Weights of a small mixture-of-experts language model, trained from scratch on English Wikipedia: vocabulary 14453, 9200 steps.
Below are experts of layer 3 (counted from 0) of a mixture-of-experts language model. Rows are named up (a neuron's input weights, with its number) and show model dimensions 256-319. Each number is 128 + 32 x the weight over its row's rms, rounded and kept within 0 to 255. Numbers have three digits each.
Before each expert's rows: a language model's description of what the expert responds to. This comes from a sample of Wikipedia text that the model never trained on.

# expert 38
What it handles: Nouns and verbs followed by of, that or a clause (project, idea, showing, describe), plus pipes in music and election tables.
up0:185068145136135190093139145122123166214108096089120110164108113099165180114151122095167141163077152086134155085051096084130146117126055120153219121085155122171214161169199117154173145142138126
up1:142146114186124107126099142186139156136085155104134109129103148126133142150083119082154091156145118116119127105107109134142091149150158159148115107095121129168159131127110115117148120118098127
up2:173116101151097130123131150071162136146172127103091159145119113133112137106173108141065146140144190193108163174128078111153102104130140139109178199176107092193151099104073129137140106146065145
up3:155086154206163124192156125132117179129138138137095106082121105149163141164138073102117115116120202163160112143167116127077145091121126114168124114103065147141146165088118112052144170164181137
up4:110060141147124107120162149113165084183101167156144114109093033160102136090122105121100106144137121157127133199155116101115109083083146104133112130082084120112137165111139164195116188092160127
up5:099170167168122106098161114077147162097150100148155131085108091133157157116137149116115116125138125129087111114093152138118137165123121135127101133147165146119132123101132135167138114175101146
up6:096133049145184163095116110155146185119109123120147130092131069123163173101130092119084191123138084175151221129125099154130112054130111129144159187149092140139161124142121130113142217113150104
up7:141080145104113131190114145097148094109108130112133147124131117154126174102126120143128084164137116135105074097070113117103125143118129142129181179102141157111145168070129130138138131113098111
up8:127072120114117128082182118119054115172082145119182094144159171107140141152131122175130091078179154148149168155126167132137125133125080135116158112103163182136125079116106143144101129117117098
up9:109085080087107145160104108165128127160152151087087098063049089117160077113101117088127129147147123112128073081163097097140147070126145058214148118147121106125158156095130129183173091093125112
up10:123120146171157121136134067120135202157122114145097158127080168132113158122076108098148145067101153185113126104100151139116083145090170136135164143093125093112148159075111113139159131109145139
up11:192089139095075163167086097133152182131125093149173105181097112105156071127171095095136156150130111136101132122120102118116118108105108120146166119132128114111124091118123212131155192187161097
up12:152114129118070192170171152163065139048095119123105166112077106135124165175127164122101109079130105122109122148130108109107064140061090136155181139075135139149135109122172156068158085130162139
up13:118118148158090129181089115102140130093154126093190089145142187156129125137095130139118146117135109098083110109134104090114116106119111184105144123147181145106134132156112172125108132115164088
up14:145138071086105150102137129203094188145116138096099119066194110079180085166135115097142078104095060115164179111163096144204111136119070141114070167131105109154151128134097169129119122075150117
up15:142125096137123112138163150134098149073087121167159182104113071143124125146107108097082177098175111154119095207135107136083137138191133169096087108110164131119184113115133198153192159137153115
up16:124132083136166084155146113152168152173099138155170178124125090135156110089111090111141119105133117143153192139078146103140180112106051195096124122091122189091125076138102155198142193198108090
up17:128161177224103117149134097141125116165116086115140108155121155133168156084116120117110154123166177079106181141074124169133116173124121150128119162121130078183161164125061080124144166096147168
up18:166163112102132160146097128129209153187102059119091093195144118152087118083149107139122085170072130074128154128159179139125111118142104115143154103047136170138091187142120123159139205078186131
up19:103105145132101117149111115122115157138136109134084180092118114156143084151124144167112097141162094192103160145106146097105152160115114129120110130119128148163133125126157118127201147122121085
up20:116089100210163136117100151095082126060127124142130080098146135153153113129127114218120150143101136171106092207147099123113185147152174116171139057132135103119092119158117136095110085139080077
up21:111131128082110083124157100127122119126097078182145127138183112158100112142160078078072127119160101095112086142177169137097153083124086195149136141142098139083145053107116141113135089138137093
up22:104114076127188137194089105177173123158102121092147097117164068087161139140128094073154092078132101150133124150107091132107135113154148157121145122157135143122181140176083164150108145185117136
up23:174134085070059110162176153103096174102136107153166197199094100147100082132132181144134138120119102104100084144109086112069137155128175100169101133115202153133126155101130178122153124122156163
up24:137120178173131094102139106056104154188149134103139127105164142162106092133129124122204155109145160088108130206072087069145136120060102182115151130125124145104169140123117140113160126124162106
up25:089107105127131137099124087147086159137159150152112127139127068153197135134135103150147122085188124195092136133073138097047035133100081087129164191124129128125170100129108168102133174100163098
up26:165127134148140118120103099129133128162141113113098174095155210093119070124138139179068122087109107184110173202117149060140090119128100130103091056099169074097123068144107101118168145149157124
up27:158105141158182141139102150134118133134029155123080195154149098143166159155133116175064111088161096186128096087146104121119169122120134127129153153148150145132176110124127189099135136110150108
up28:090117193177144165077123139198195146112159085129146041122103195109131162087118108201114123107206109126081155132120122123114181150161116141099148137133075093163102141153065089130127157081173127
up29:122158134164142146066129129123122157128141101110201192133191121180127159110103146128117134115120133135101220131079179135167134095123102129129110141130138097052088126096106061135142117130146135
up30:135190081091088136149113106082115172166109118122108166163106101095180124145144135143105138130119080106052163136071167155113148126138134104148157189079171100123225106126156142108121142144118056
up31:127147150135126182143169113167150116154135124216116117140181167140145144089102099104196143152108140030128117163120099113104171107075169095115103164119151116055070188148179193126123110095149130

# expert 40
What it handles: Table cell separators and words right after is/was/are, such as therefore, thus, just, usually, remains, died.
up0:180125170143118194116114209111117143178115080061118094139119145102201157154165119117150115151133171134148132103058130126176142142145068123164195112133121104162213143147154118133181126146139078
up1:151150111147117093160115100169146142134119138106142121163154120109090145134073122121151096127158107123110099123167061121136081108120128132156125104116084125158147118100102180092142119102128109
up2:157121145102134071146098168095175132203128132091117161090084172115044136142179116166061126167072150149120125135143110126130090152117125082119181180140143124176123103115106113098113101171080170
up3:163100153199186137171156106146098202099135176139132093119111120130169153118116078089119134136103234156145110128160078096104131115113122161207082109087099110139153147083154101086148116145155134
up4:094093174115057109155162125123119099192125156136129130110107055129110154099148138083112106157149141131143132184164150088051116072053149079146106176157060102144100144096151174179152156190086111
up5:159174135172128132119162165057135143106163148176171113119169106157141122096119156130178106102103130122076144080090144093140104135089146121089138127117142096135125109059150095174151170181135147
up6:155121078166163177162098149152132193158136117143124140114123084111143127139165097105109115166133096154129165124117069113198130087128091129161114190111093199140160157142155130052172141110149121
up7:158082149117139144164083137100144096155139153125089117112104136133150093117116094131157053170110139118110100108109094106130111189102106134116164114105110177094116210102163127166124118124088088
up8:091093119176112112095167127103091114137117110105169078151144176106135131096156132170110094068129177146120155142140109151144172160052130147132167143158138180135092107135123143178131127124141102
up9:106108083108105090176153094189096138142142114102125093106055114173083121137101132079118151107154127116140119106137167131142134122124182100152117123139152088176182123078120125181165138121159073
up10:152081164134152133148054107117110140174096084097098118116099146083178165151104078091171127119078173173110149114133190111142078118137139120098137120035142093098113128094101096131132159098159161
up11:150138153068106188154076073142136153123109113193137137149084097072158115134219098116126176106143129087108109174119133124113166108155108146133164179132124108123137124108067152135187163181177149
up12:171142138160082138134172161152061140095050106136109157173094115172107162147102088121116119115153141138089136073124076133088108112092110131189160114132126133138124135107130125099169109200173155
up13:114141106132092126184101117127156122115080113082179101100097148161080119173059120112129108075149112119067109128132133128118147085131153151130140124102139123113124167146172196104109129126112087
up14:135115082133098153147130107148095192158127149129150128089177128102161117097139118085160048113153101105174147092117123117211152116078060066086080141105123137112113120135172160132153126129158162
up15:158107081141133119148131132170103113123078114149158155112106077152144148137142086100110159109195128117136120182117089120057140120153145183145129153120165098147186118099177149165155170166113082
up16:116128091130154145119156100136149203113136121129145183130141073131151110126105079094135125133153194096133188159092151074140125110190033181135095146116082171090106081149152191192144171177126100
up17:133156163161131155157112084084115137162129118112117135173073188147146128101149128118093105137140197065093172147047087128137193222121114128188078136084162132159150146126099116131168134138095139
up18:192163091092134142128107191148140157167140108105105089127119152138104126070161078138115082154127132065143121142154127132060143101158100123123161111071158160094162158145118122163147162115167112
up19:098111131123107116157135122100124134148140106093115160092116130137120103138113133177143122104097167142114158143115127101142123127118104129148149114113110175153149132117167138124204122121109063
up20:133026099157168158140099156085135120088118145141127074114092139156151082164129127183131123147135136169123104183132111080124172155163182140179124079176109087094128126185107146051156119093112124
up21:139153141067080113143116152080111106124090117120118123135132080167143122131124095103076084148159155109110124163118174126104191103094098181144114139131100117143171100109098150102108108126118090
up22:091069119143158134145102149180110124121114108093123066089148104109109126140176090091153087141130123137177109160141101072091150152102080111082154164147102177116109083170092132115125160159116151
up23:124166055063101135129140132130065172132135087137145161197094153093111106132131174143061080100100126103099098159108067130075133112170141118117106136110167136129152190055121172106163085147133117
up24:148106115156164098082080127116149123172148117092103107101164160165101131160121153128179143137125147110118121178121089058136125102054100163150123169106097125083114179123144095112171087086160113
up25:170135147127087080108158087124094169142129134123073113136076067163136141132132104153120092129116135192099138141116146087100074144123070081116149168136122102189132130136168119097134120131143100
up26:187103152129146118160095107123150122145086139129122192066176204121127088140155097204086115062116126123138176204080134005139142115146060118092096069126167106122119096142119140121140127208167133
up27:119086146160122092154116184135133156152082126135157133173171093163181107149123119188053107104126075197116127103113133141133176155116151155093157127155128200143143115138130192105133160125140102
up28:095115185193099151106127149127166138128157126152141082098120200138139126121149159178170109078164134143071168071057103180111134130133108145122160144132155080137067127112081101139130120141106146
up29:151136148100133127072124131150131146114145092126203182111166162144117154110094153146120115185112149176085144109067142133135158159097103066159142171112126091091088069107127110086165096156155141
up30:120148118124113117122109114150148164131089161142095143167138095100211113132179141150045159137120097083083154152121144168127185116155103095131141160140165082104183127144157147101110143136153086
up31:150146100120135146133167122147177126124084134124093096164124194192148180113111153082119129110084102111153142125103081105098173098111154114126062147120181093059068211150108162141105079097164121

# expert 14
What it handles: Forms of make after a modal or relative word (can make, makes), relative which and who, plus line breaks and section markers.
up0:142088117141114160124112180106113149169134131053152095110131152113199158163146113131157131170123134155141107111077143108128216130123087112127153135157135118173190174147166132147142171193144102
up1:178076122111116110145142121158143135091091125102124089166107127112139099101121111093142090166130120110106076119135104163096053133139138129150123151131142091166149155108123153130108102091110111
up2:114133099133122134145076117131182135200159150136082129106089083126116170119204127164051130134080145142122184173158082145131128105152145089129199155163121105167152144097083109120106120188083157
up3:132063161150117136165171136167072156140170156152138090135101129127159124129110086114140133149139177165155081131159077081108161094071118161209087110078101143141156200113159098101128167166155154
up4:117117173085101078112138143109113087206152153142161128160162074126100135134142129112071099103130153133129218192119143124116117083096159118161098163137063108123107130103138143171128155160120110
up5:155126133182059136114193141132127163098189124175184126127127116175157142124100145140131137111136118135132166120071154106137095159159113122125130161138163161168144108077134115157156137182159140
up6:114133108127165172110085102134139205156130123149110094067141085082102157142147120100080213181185063132126225124123148145162145062160080083144118172175050171176221130143181139111133150103086125
up7:102127202113147125133078135125105144127127140106110133137170120111121127097126069144133070187139152162135098127077148088093129154128102126153177126144111219073149143078144156118122149185066057
up8:106112163105119128044170153102072120144097080162123087116144147112151082154115148174092107054151144104122170114155160112127192121091121141099170106135178155147082099122099097161130125109093129
up9:077107098124149090162105061152103130181155170079129103071076149131142162153045107105169163094135113100115137142144136145131193093089141095163139111068109105116184101076126146172204095181156070
up10:124045149185171116146100085121106170170119114109106123098100161123138175117065086125164116094130124137116107089141183118133132119117157152117117184068150066122224135107122111169144166104135143
up11:157142119106072204142078060132141182119075106180169140177103124085089092112187108138136165068141113157076145131140076126125132118132098122161208127169093104128123114134117169155172142151204138
up12:139147146188031133122164155163067165110121120110134180131089126169103167155130158130104104096121162144103156091098146093063154069067098126130189155071094117166119101097134139107171096133117173
up13:115129082130109140196098132147140109096104142105172081138100161193144162108079108135134136098176080131116103144114120175106129108126128190116178145113164119103111193154139198102109110100129032
up14:119149067114121129113136142167128171169074153088101138101159093077177054083132121080144056132100117125170185139119127084215162151105077118127051134119061101137128085138115179151124107100143164
up15:161098088175095107137112143175085176073090107140150178096073046143153097164127107128098149112193129157104148169133097104117114175153135186159123153104094056152157176111183147105183145155112118
up16:115139057141149101121146141141182173155151107150186200139130128139163140116122107110155142145125119120137152137129128105131161140133072193113179126094095110085083093134174140197163138188160097
up17:113140140140110143174117089107092122112170077074163107174187147157150100086126120144078132165197195146074149150023104135139118205090058129181160155088138127123137136115095105166122124099112136
up18:149186120071141130131116106119145167218121118119123087196156131157117139056156117141120080121107136104115119116165135144113090119133065074126187125093112186114153142138119135182148146079167137
up19:136121106157081119148136099140138185134151079114146143107137165159149113115107117185109126141102155171127175155102148082080203136098124104142099123145075162162118134130126149116201135112105102
up20:123083087154159124118120150084174105051099134125123102124067125139175132134147099160103107158137138103106082165173127110110102133148128159176111079132139084145100128149107123084179119129085107
up21:130149114059108076126121142155127106129113127213117129111128111139138106135126115069094127166154113160103084124142170134116163086113123172165097121136107125141098073110105151132133145156120087
up22:103094112137187156166100148151119096110146088132115089102107105080136095156165099084148127126137108136155143125149112094125164118143105129116167170144155100122112102150067157119098133113109177
up23:141143006097056142106144130119076209129134123171174158176135125111126118141110171147147129135140124082091123139108095128063117117174195139129107151151204104129102192086127196124164074145091099
up24:142142172117093168073083132117123124189150139112140141135151132132097084140139149146141155126142153074132136141058135098153113120077122151184112150098110095149132142118141085146146098079140094
up25:101089137123150108121146106124086178161111121139133137146127114144123178161165142165150112130168136179078129139111140080092041139109084105130165162133116090112157102132103137096115189123147124
up26:143149173108125095128083130105141167158107148129117152140135162126121099101106117168076123089166138088140140140156140071129109154147046078149075078146130113121092084145147135127138122167136104
up27:187102123134115107103125160130129163173074113127138148154152098168121155156108118193056127096141116209090088145107125159098179163112147115102151147116146164141130115130131197128105140100110091
up28:121077181170123146088125169177185130124184110146051084085079131108165210100156165165113122072160103135112165108133100145065138156151066188102160186160134103159105174140047132096123145113152127
up29:152153124107131110080135115098131186150113095101197184119175143161112149162115134108109124129104149168087133106030126136171125134112112116142168124132153140089096087077178091126167119110152147
up30:109176118139089164129112082124120139140058094185112110143114132082130139095169154125087142125217096075085147142102163140115125139144131096117150129137185127130184111141143122084112127152143123
up31:177126145130158136091135138150110142132123122168141119147131132138097134089089150153121146143173149116139144106054128092118182130103149117091098126090105108084085180148119129168132058080123131

# expert 31
What it handles: Words of division or pairing such as between, either, both, each, and pipe separators in tables of names and chart positions.
up0:158080137164117157132126176087100163155120107030130127147116137120201187158168113118132102152137121106128134150072110099131149123138068094148174153116105145159228161131148115136150157192144081
up1:170087086088135141131138158137136158120044125093110117131179114128144118138089121089162115160160140091101113114148126148105057101138175102176140132111152158191166124091150193077140140092123114
up2:177095105148166107122101133141238135166164117106116136096086141127084130160193098126081122126124142157107155190156131090115110109143116070114151188172111147174164154120134092137105083155102145
up3:150095151162161147141156146142094128109151160170097092095108150114096170158172038114126151136167205178144081116151139073094122132122142135202109094074078145135170202102140137090112124180136142
up4:151109197075124133132189118087101084249114165139117129089128086142138118105126145074064130086129167158157171159132143124119118058099154079175098145106069102125093140083139188190105144118122143
up5:128153121166156124097106122072109144068126147144163131142123139119122105095127106108145111137096098121115150127107171110134095172166133098141104142149183133097134114085152085171125146196120149
up6:159163093117168210076066162129129157120095130160146140081118137083149173086158123143076158152150073144130176103117091116156177095145080137163136192173062152180159179150114139079144152134073109
up7:112060154070156119155082090058167127074104148091123149136134144107129132085131104136081082155146159136069113151074120159100141144129090104137145112184095188069151159082132114134129132117068100
up8:085052132129113067116131099104076133135084081164173102177111191117143105134118076134122114130146165132098231087122163120114182117098107112099145079092138153131124123106108128156128156096099114
up9:087089102118138139143144109174092128158119143055134118113092126175158134163099111094150119085158086111115101131190125125129167103139135091168103155132089128117161128092147138151152106105161108
up10:140103160162112136158107145124139218173112114115122125123112145135115181087051136082171089102106105167127150091148138109152102112102167170127139123113112150082157187144093145143097152092140176
up11:206113117119129126144070119135150176102123126149173093162114121093166095144165076135154167115134145138146105102060121135143120071148116139137191145127116105104138097114086142126172179109161115
up12:132153158119074144128204163157059175113100144101130177174119120190104181122123126128132084073119133094087143114132075099115070131064100143202125122068127180135108077099175120104124077103143157
up13:182164093165104118205127144136189109087096127108153108104076134165106132120089089105110149107135061142092113147129123125079142109141163147104199126158152153129082158163150152102090131139139102
up14:130118104113098158122107178154112151135102145075092129078164126070157070144126115121152043125109080083150132154149123126225133162110078107106038138099148089138134101143094195155134097126134144
up15:135146121150107123134104158147149150084108122146161203123123095125116105158095105107107160114162118142093126158126080131104131143183166187166126144168122088133192123095167152173170140169098112
up16:119153100128156116118143126157157161138120162162191175080137078128148123086065126070178146113093147118138192143100167101147184102095100198144127133114043168079054071136174195196159117183122088
up17:133127165176109149160099120060136118118137089090089092187085159134145162109185132116062118126170177116072186139090143164133163202107113143144071094065181120151127147128096092133139165136108131
up18:199205089111121111141112139143148151185104113106101122149140105153090128077162109144125059168095116101114087130165158147109129130142081105139143111068154167086151193140107124170132186112177121
up19:106181095118117132141139079113126150153124078118098160090140099129152128146150157160154113118077140138154148199114144120120154129110145113180123078123091179163127135131125136096200160107134097
up20:140067098142151192138102125060130106071112138123086077114099138133160061149133109192086104155138155142150109178128147142094106171157145143140107026102092092121115106158106119084138133132088120
up21:122141133069117113107167123114093117130068112173125132151113103123166151148103082048075109158147149124111125092126142109092170098124116142126139115135053139126136059100128175103122100131093070
up22:131094108142175144162100171142112131148108117064085079095123131071133120163150111084145103134102111140152141179133099096091153130182127122124142151100138120118128114161082147104105157180104127
up23:161148050119102134129117155088079212124146098118166124191117125129098137154099127159099144098133152142123078152100118085056171130160163147162091120141101146134151199046135185075172061123138140
up24:130108155161154134074108135115191114182142114115130117090142186138142149185140157122178159129103136089131126185101115078121145124065133140130088161107110145120171133148130091144182070083122142
up25:156116106132106076110151088111054141126158128140089127119089119132127192149119134114148117099126136178101125129098165107106081142152077124086168186104128150141140109138166115108158136104155134
up26:146176162145142108146033111099125149189108145135118157119115188108130106108104122135078143076139101174122140169089140056151080156140079125122080069132169060145127088127111095158145163146137115
up27:122121129154123097135094156129120134156040109111120182154147117145185143172105116154070105086162129231125112099075108112125170184079144156102145101101156177135133139099169152098159200131122129
up28:115143196146131110049155159172191148162096064134094071119058115112124170106151136179130076121143076126114183126128107150089121163101112176118122111159115053149094171152105097140127133087150124
up29:119175136141124142061113136101152176148106116094173179145235156162099200146067143118105119126109163133083176168086108143096106116116106107118174168152130101082094107090098101121153079137128123
up30:124162108157121166105077090128152152117089134108144138188091101128149129125122130149139140194163104076089137126103136100128169128138134105158133135105150095082148091137136136091122141125143104
up31:120112129140120063165120112182133128119098103167102113173130154185152152139101097097165114161069102054133183124064095087062127124090125070098120111081093141096066190124138192122097086115134124

# expert 46
What it handles: Prepositions of relation or position, such as between, within, toward, both, than, plus table pipes and "of" after names.
up0:154157166142103168135127192103096153212073069083111091168158106098163156117138109126181150176136144125138131098026148128149128134134083127143142110139120113117198175149130132160166156150134085
up1:166108140121166106148084132129138147114118164094146080131146119104111134122118128073154124125135107087101068131157098148119072107151159130176150105139167148144134120108154201083120154082124152
up2:094138103130103088124130176119176106133159161124140151087077158090089127128208134177116139131117187153121155142167140104170145100121119073136173182156155128194200113125099074137093087158046158
up3:130100149173134128201161121143069146116150169187096129144107124133138131135137063098110163080157194177161100125146138135095137120146105181203101134095101115157165158084172108070118126187104126
up4:124085185080096088130147160110153079231136084167128138094062044112113101112114152091083145093121144130142173193131128117110102062110141124151093165110114127160085127097145161151148196115125117
up5:118180077221123105084138185113136147070169111152152134092154101168130119074128138167136142093102118118130184128132142095161084193135151095122094127108146120123128100097148094127135139161183132
up6:119116093171178224093054136122132144168131125121113133075090099083140210156181116130110137147121096138136175097107093092161144091150094139172123182144138123119186171144130119103141165126078105
up7:172110165084128120140061110098171094159124121055120134110153125103165110151112101126136086180113155140090068120098103103124113133146065106141167174093089162124118162109119100162152136104065081
up8:128114096121120097071154105124082129103064062120165100203115170097125165139103109161076087101163125135126194120101150135139131147082174143120119062069183174167063101146108160185146123088119097
up9:104136103111152128137133104191132127157104140122136080112066138168080101129073092095136140091137121123098059124144133127155152146103117073168092134164125117145202114069103120171192106159129064
up10:121096132174137158141091097114124163149128093154126110093119174097165149136048077099148119095100117188068150136162126128122089113123173115117151129065151069103103130122151139145148152098145174
up11:176154165089076202139112114154083187141088085180158116133085085077121109132226068112151183113151112111127123072090111088099119093146066141113224137095122117151107097087103105106168180165166138
up12:111122110145052128153184164175074159056117139120165161139106125179103142165117147108120101096116139061104121130105152087109079124095105124165133165073096119127151109122121132073152075146135122
up13:131143099134097170186076125084124094085126128074155098110115131151131183157111105157135132101177091125085120138095140127112129092103160178099168157162171082141139163151160166142114134106151087
up14:129192116130113173104122164168086183162112124113111126137129123058183036110119121102113074158131125089153161146127108118219127194134052081130076118084095122147143128132113161115135096070140152
up15:160118092178139125131146147138097131074116129173161187087111097153136111107113126088116153138173113106104135135126082141097100120155171179130153126132138073106174157100111193156160160133144109
up16:116134094155161140114155136158136188108093139126167167066132114119146106127080121098151150132100144101139152141118110073150132116116050174125177126149092146066065104108133174187144117200163100
up17:163140104146135133122122118093114113139133087144108103168122201155182135102176133129087134124195181081092175150058097179121187198119117134173069178122146116186154128136114087138157093132108139
up18:131166082075154134180111180135140164177131101142092096119117139166052128057188092135124077150061147040143110139118165136114119096178094089136141083074112141118133167110138155163150179156142097
up19:095099115145093111178122100123110167093151126070151139131143115149148097112110148162155108179115120169111160144118134073103158140109107140150092107100082175167146150126132152131206127101130086
up20:122105099141194130110089129028141120133063150142123119098103105141166118142138117185086114116104148105121104184133135121082101149141158091185132049135076112137103112153131109061165134145090077
up21:106167108083082117112159189135088113163117092180135142106115148129095131139119123101117115146174135140132107157060147151137164146089089179168113136105104153158136042119119149154106109166095080
up22:106088087178163146178099166141098105128100095109123118108111066089135135202139112123154124137145121117159098137097125113095121171113108124168135135109127162087165128147069188101087158159071100
up23:166115023118094147119156178068080209151133111149145175178075140090116132138080146134086114101121126110097069147115068085079149159155153103144081145140138082136116138085107159112196098099119132
up24:107096148146123126082119151165111169189159060137151126118136140173130099139154144101191157093126167076153111128117084054151186075062105166135144146087102186115163137124104118118147065093136119
up25:134090135120106109109176078146054196123140122137110152127098071155163157172095129143153129123144120212113113113074146050041047155097046116109169137115133141152115080143111145100129156130163114
up26:148142175148117103158061174117116129134117139135117215096135159097120109104132143200066171105148118153140138191123102034141053171092084112161101065085128072151118063140113135133128150175140103
up27:133092150147125100118079185121133155120053129126129176151109087130142140120134150164071084094095124199122087134088127132108175130119165137090150153125134145169159115122124157093124154117132110
up28:122142147159139140071114185194172128128135113122133073064118162094101116130144166157125125139144084133120151124127116174108123174134106159093154130077143079166096162137037111102121190063164152
up29:129182131141159144067111117126139167135072089085163147137236137134105142156082127129120123130134098149106172149102157143143148139111106101134145177148139109088078113108101100095148094067153128
up30:134188141121107184101079099125100173119118094120074114141078109124183079084153156161098117157142065091102121160085163135130127136145121111127119146069157123061143126130140111063099106133136071
up31:151137091110125086159139095167101121122157141170116119151108175192131154131110097098145149165116098091122121119090116083064176090122165115129061123131095088062095151152133144107143079120149120

# expert 52
What it handles: Direction and prefix pieces such as North, south, Mid, Aut, super, up in upset, plus initials and season years in tables.
up0:175057152156113146109136167081110141196097102048149100117139159084127152130157090149148102159115135110124136073093144072148130144112070145121125139124112116134204139157141135175209122143114114
up1:150090136123141071156133102161141147108104144103121115089151154134155162115104131083119077140145136131101097110120159144127128165116148108150053101130145096185143161103099181116088156126101134
up2:111132093101090114155139123170187136167154153139117138121096150159106161117222154153074096175106133134107134147122098173114118169132144075165188142110151112187200165065122108129142094161103126
up3:130099138187160124161149120113138159090179129166133104135104119156162146166146065046110137155141171150137129153153103115121080104123161145183090078084092139123187160101172076093123157151146154
up4:112075098151085126176153131056119097171120137133122092095119077165102108126089137112082105180177173132144180161140199130080127073073152101139079132051131156111131136102142160153156157172093110
up5:096143145168111124101179138092136127130156124135159133095136100149152132074116130149142124131131137114100150141140158087129097158144134085147099130127143148110122119093124095165131116151155160
up6:139113061174170194112088129119162161114089138125139135101141076071130175093148116092115151121148104186142221093093080159143124071127083114140136224158101149140196128135149106109150126119066101
up7:152119168051133114164121141133146087137139093109132124117166132137127133137124099143093126157158118110083106078085153126097076156164108159143186132139110189127121170077136141125119129129095100
up8:083086132114135131111126083089084099127082102127152096179111146080109131159153078116137109117148153101116177151102132101102134173130136116131087095139149153139112073094127118134113147144099117
up9:077081133072129091127117087116131127161123157066120076074118118137143152153072115087152079111117144110102102130178118112133187086088137097109099137075070128102195132108086119180242081131120104
up10:124119183178152100130097047107121200169155088134120159117100150126157173115091113111143132094106144159090161082110084137159068160122205147142130141085119125103158174139080150146142135090155150
up11:160107164103111160183106109143179160089084136159164100197100112073112088095179083106167146142152170137106125112086163123145134093112070127178152162144147106153112070102111167076151175164176128
up12:131106148123046158152192156163096145065125109101120155131141108167109154121077131123128094130127108100114148119123132142072136130091099169153167146077169147121160058119155117117124065185155156
up13:106125109159085141173079121147167107105132165095152060082086159124123145156109096122107114083147110126117129099134103083112133071149145170126128166133126084137099163141159174119105116127130097
up14:108133078112148142107149169125109137154143162109158093106155127104181090138124120086144058113136123133147133119138111101233127148107105110119056147118066088125120112123099173137142116097156140
up15:151139105168120166137134166127137121086142123150158201112135092127160132174093120120079183103185098084108128128129108120103115147186130154138107106164114139123157115122157190160148168178134114
up16:153155125121177082122142117133104158158101136141165160102096132116155157090084073080177137135123144093148180144084146129121174133110077174133206160137126187078141108105150145199136095189115109
up17:107112103187101112116122118078117126106110097135104123131125177143125127112130146125102102164167184126108154140100114151158152255146082145156075139114181071130116114121159110117131137147141142
up18:163130059071106131164123087134131146145123075129111092125150153184095161099120115138105063150075126091102099091174170152083193127164122119132143088056140121099154214148105125159128140082184110
up19:124095044149104116187129076115108153137126104098141145113143111143125105195144137133147081092095111137145150164104164096125144112121133156137107133123154185196127137134160141143191113136105133
up20:170054138134163131102160130071114123089077103132119106108098129147183143178107103190110121181121164159113121183138125137125113178144178160175128058132127104125148110170080128116148125134085084
up21:156094086048114113116142131126108121166101120175103131087112123134101081152094120086070144182191098129124134135114197124091175095142131189174062136167091114140147075119170155127125120149113068
up22:124123061149159171177104154159176085119079074089097093116149079106083153161156101094147064148116135143148100164142079097125171178138136119124130188146152100124125114164056132142104136189085113
up23:156136082101104118098188190093105190146151061124132152184081180106125113113115147176115166117148124150091075157116102100062163145157165111122078118132114130126112164047074170097156080158111109
up24:127166179188149106109125170098141140159154102135114145116105174153101149121136180081161176129147131085132130138049144121132170104094128168156115195078172148149182168107111111136160057153094137
up25:123117143140138126086140104131100147084110144136047119133092089168172170149161101134155127120158105166105138130107143112078077163133074078079152152095148122147170111117097147096115172129152116
up26:115145155115134100141121157092152128201098170123130164105105191100108134124147115177100117075155125112135173163144147115150116175145075113119088044167165054127140108125114123132130124178119093
up27:155104140114134073109136218132105153139085105088143131136184091108181130193090130189034123091121141186127089104079150133086179105137137122121161124076150189132177111113132166128129134124119108
up28:073113129164130112045142174196241127093123066143159103138057126102088176130152144131113128099153127131103159116128119134098122148139083159137123130123137089140114145119083088123110167089150133
up29:114194151118117149057129120107102200157130142106178156164195128151130164160073134129130129142128115119112171154088154159105175156105099098137130124131163100089132114094115099138154086078146104
up30:111120116117148186139104114101054155134076133104104093136098149080148122040147138129092127164154085040096135089133188115154165091119090128153142139100152117091193087071148144069131116149119146
up31:171131101110131059123147123183121105152135112163064106132141158143146135069112125104126134214129135112149087140077120103062167074081180099125085136123134160079105158149092168102133103142177127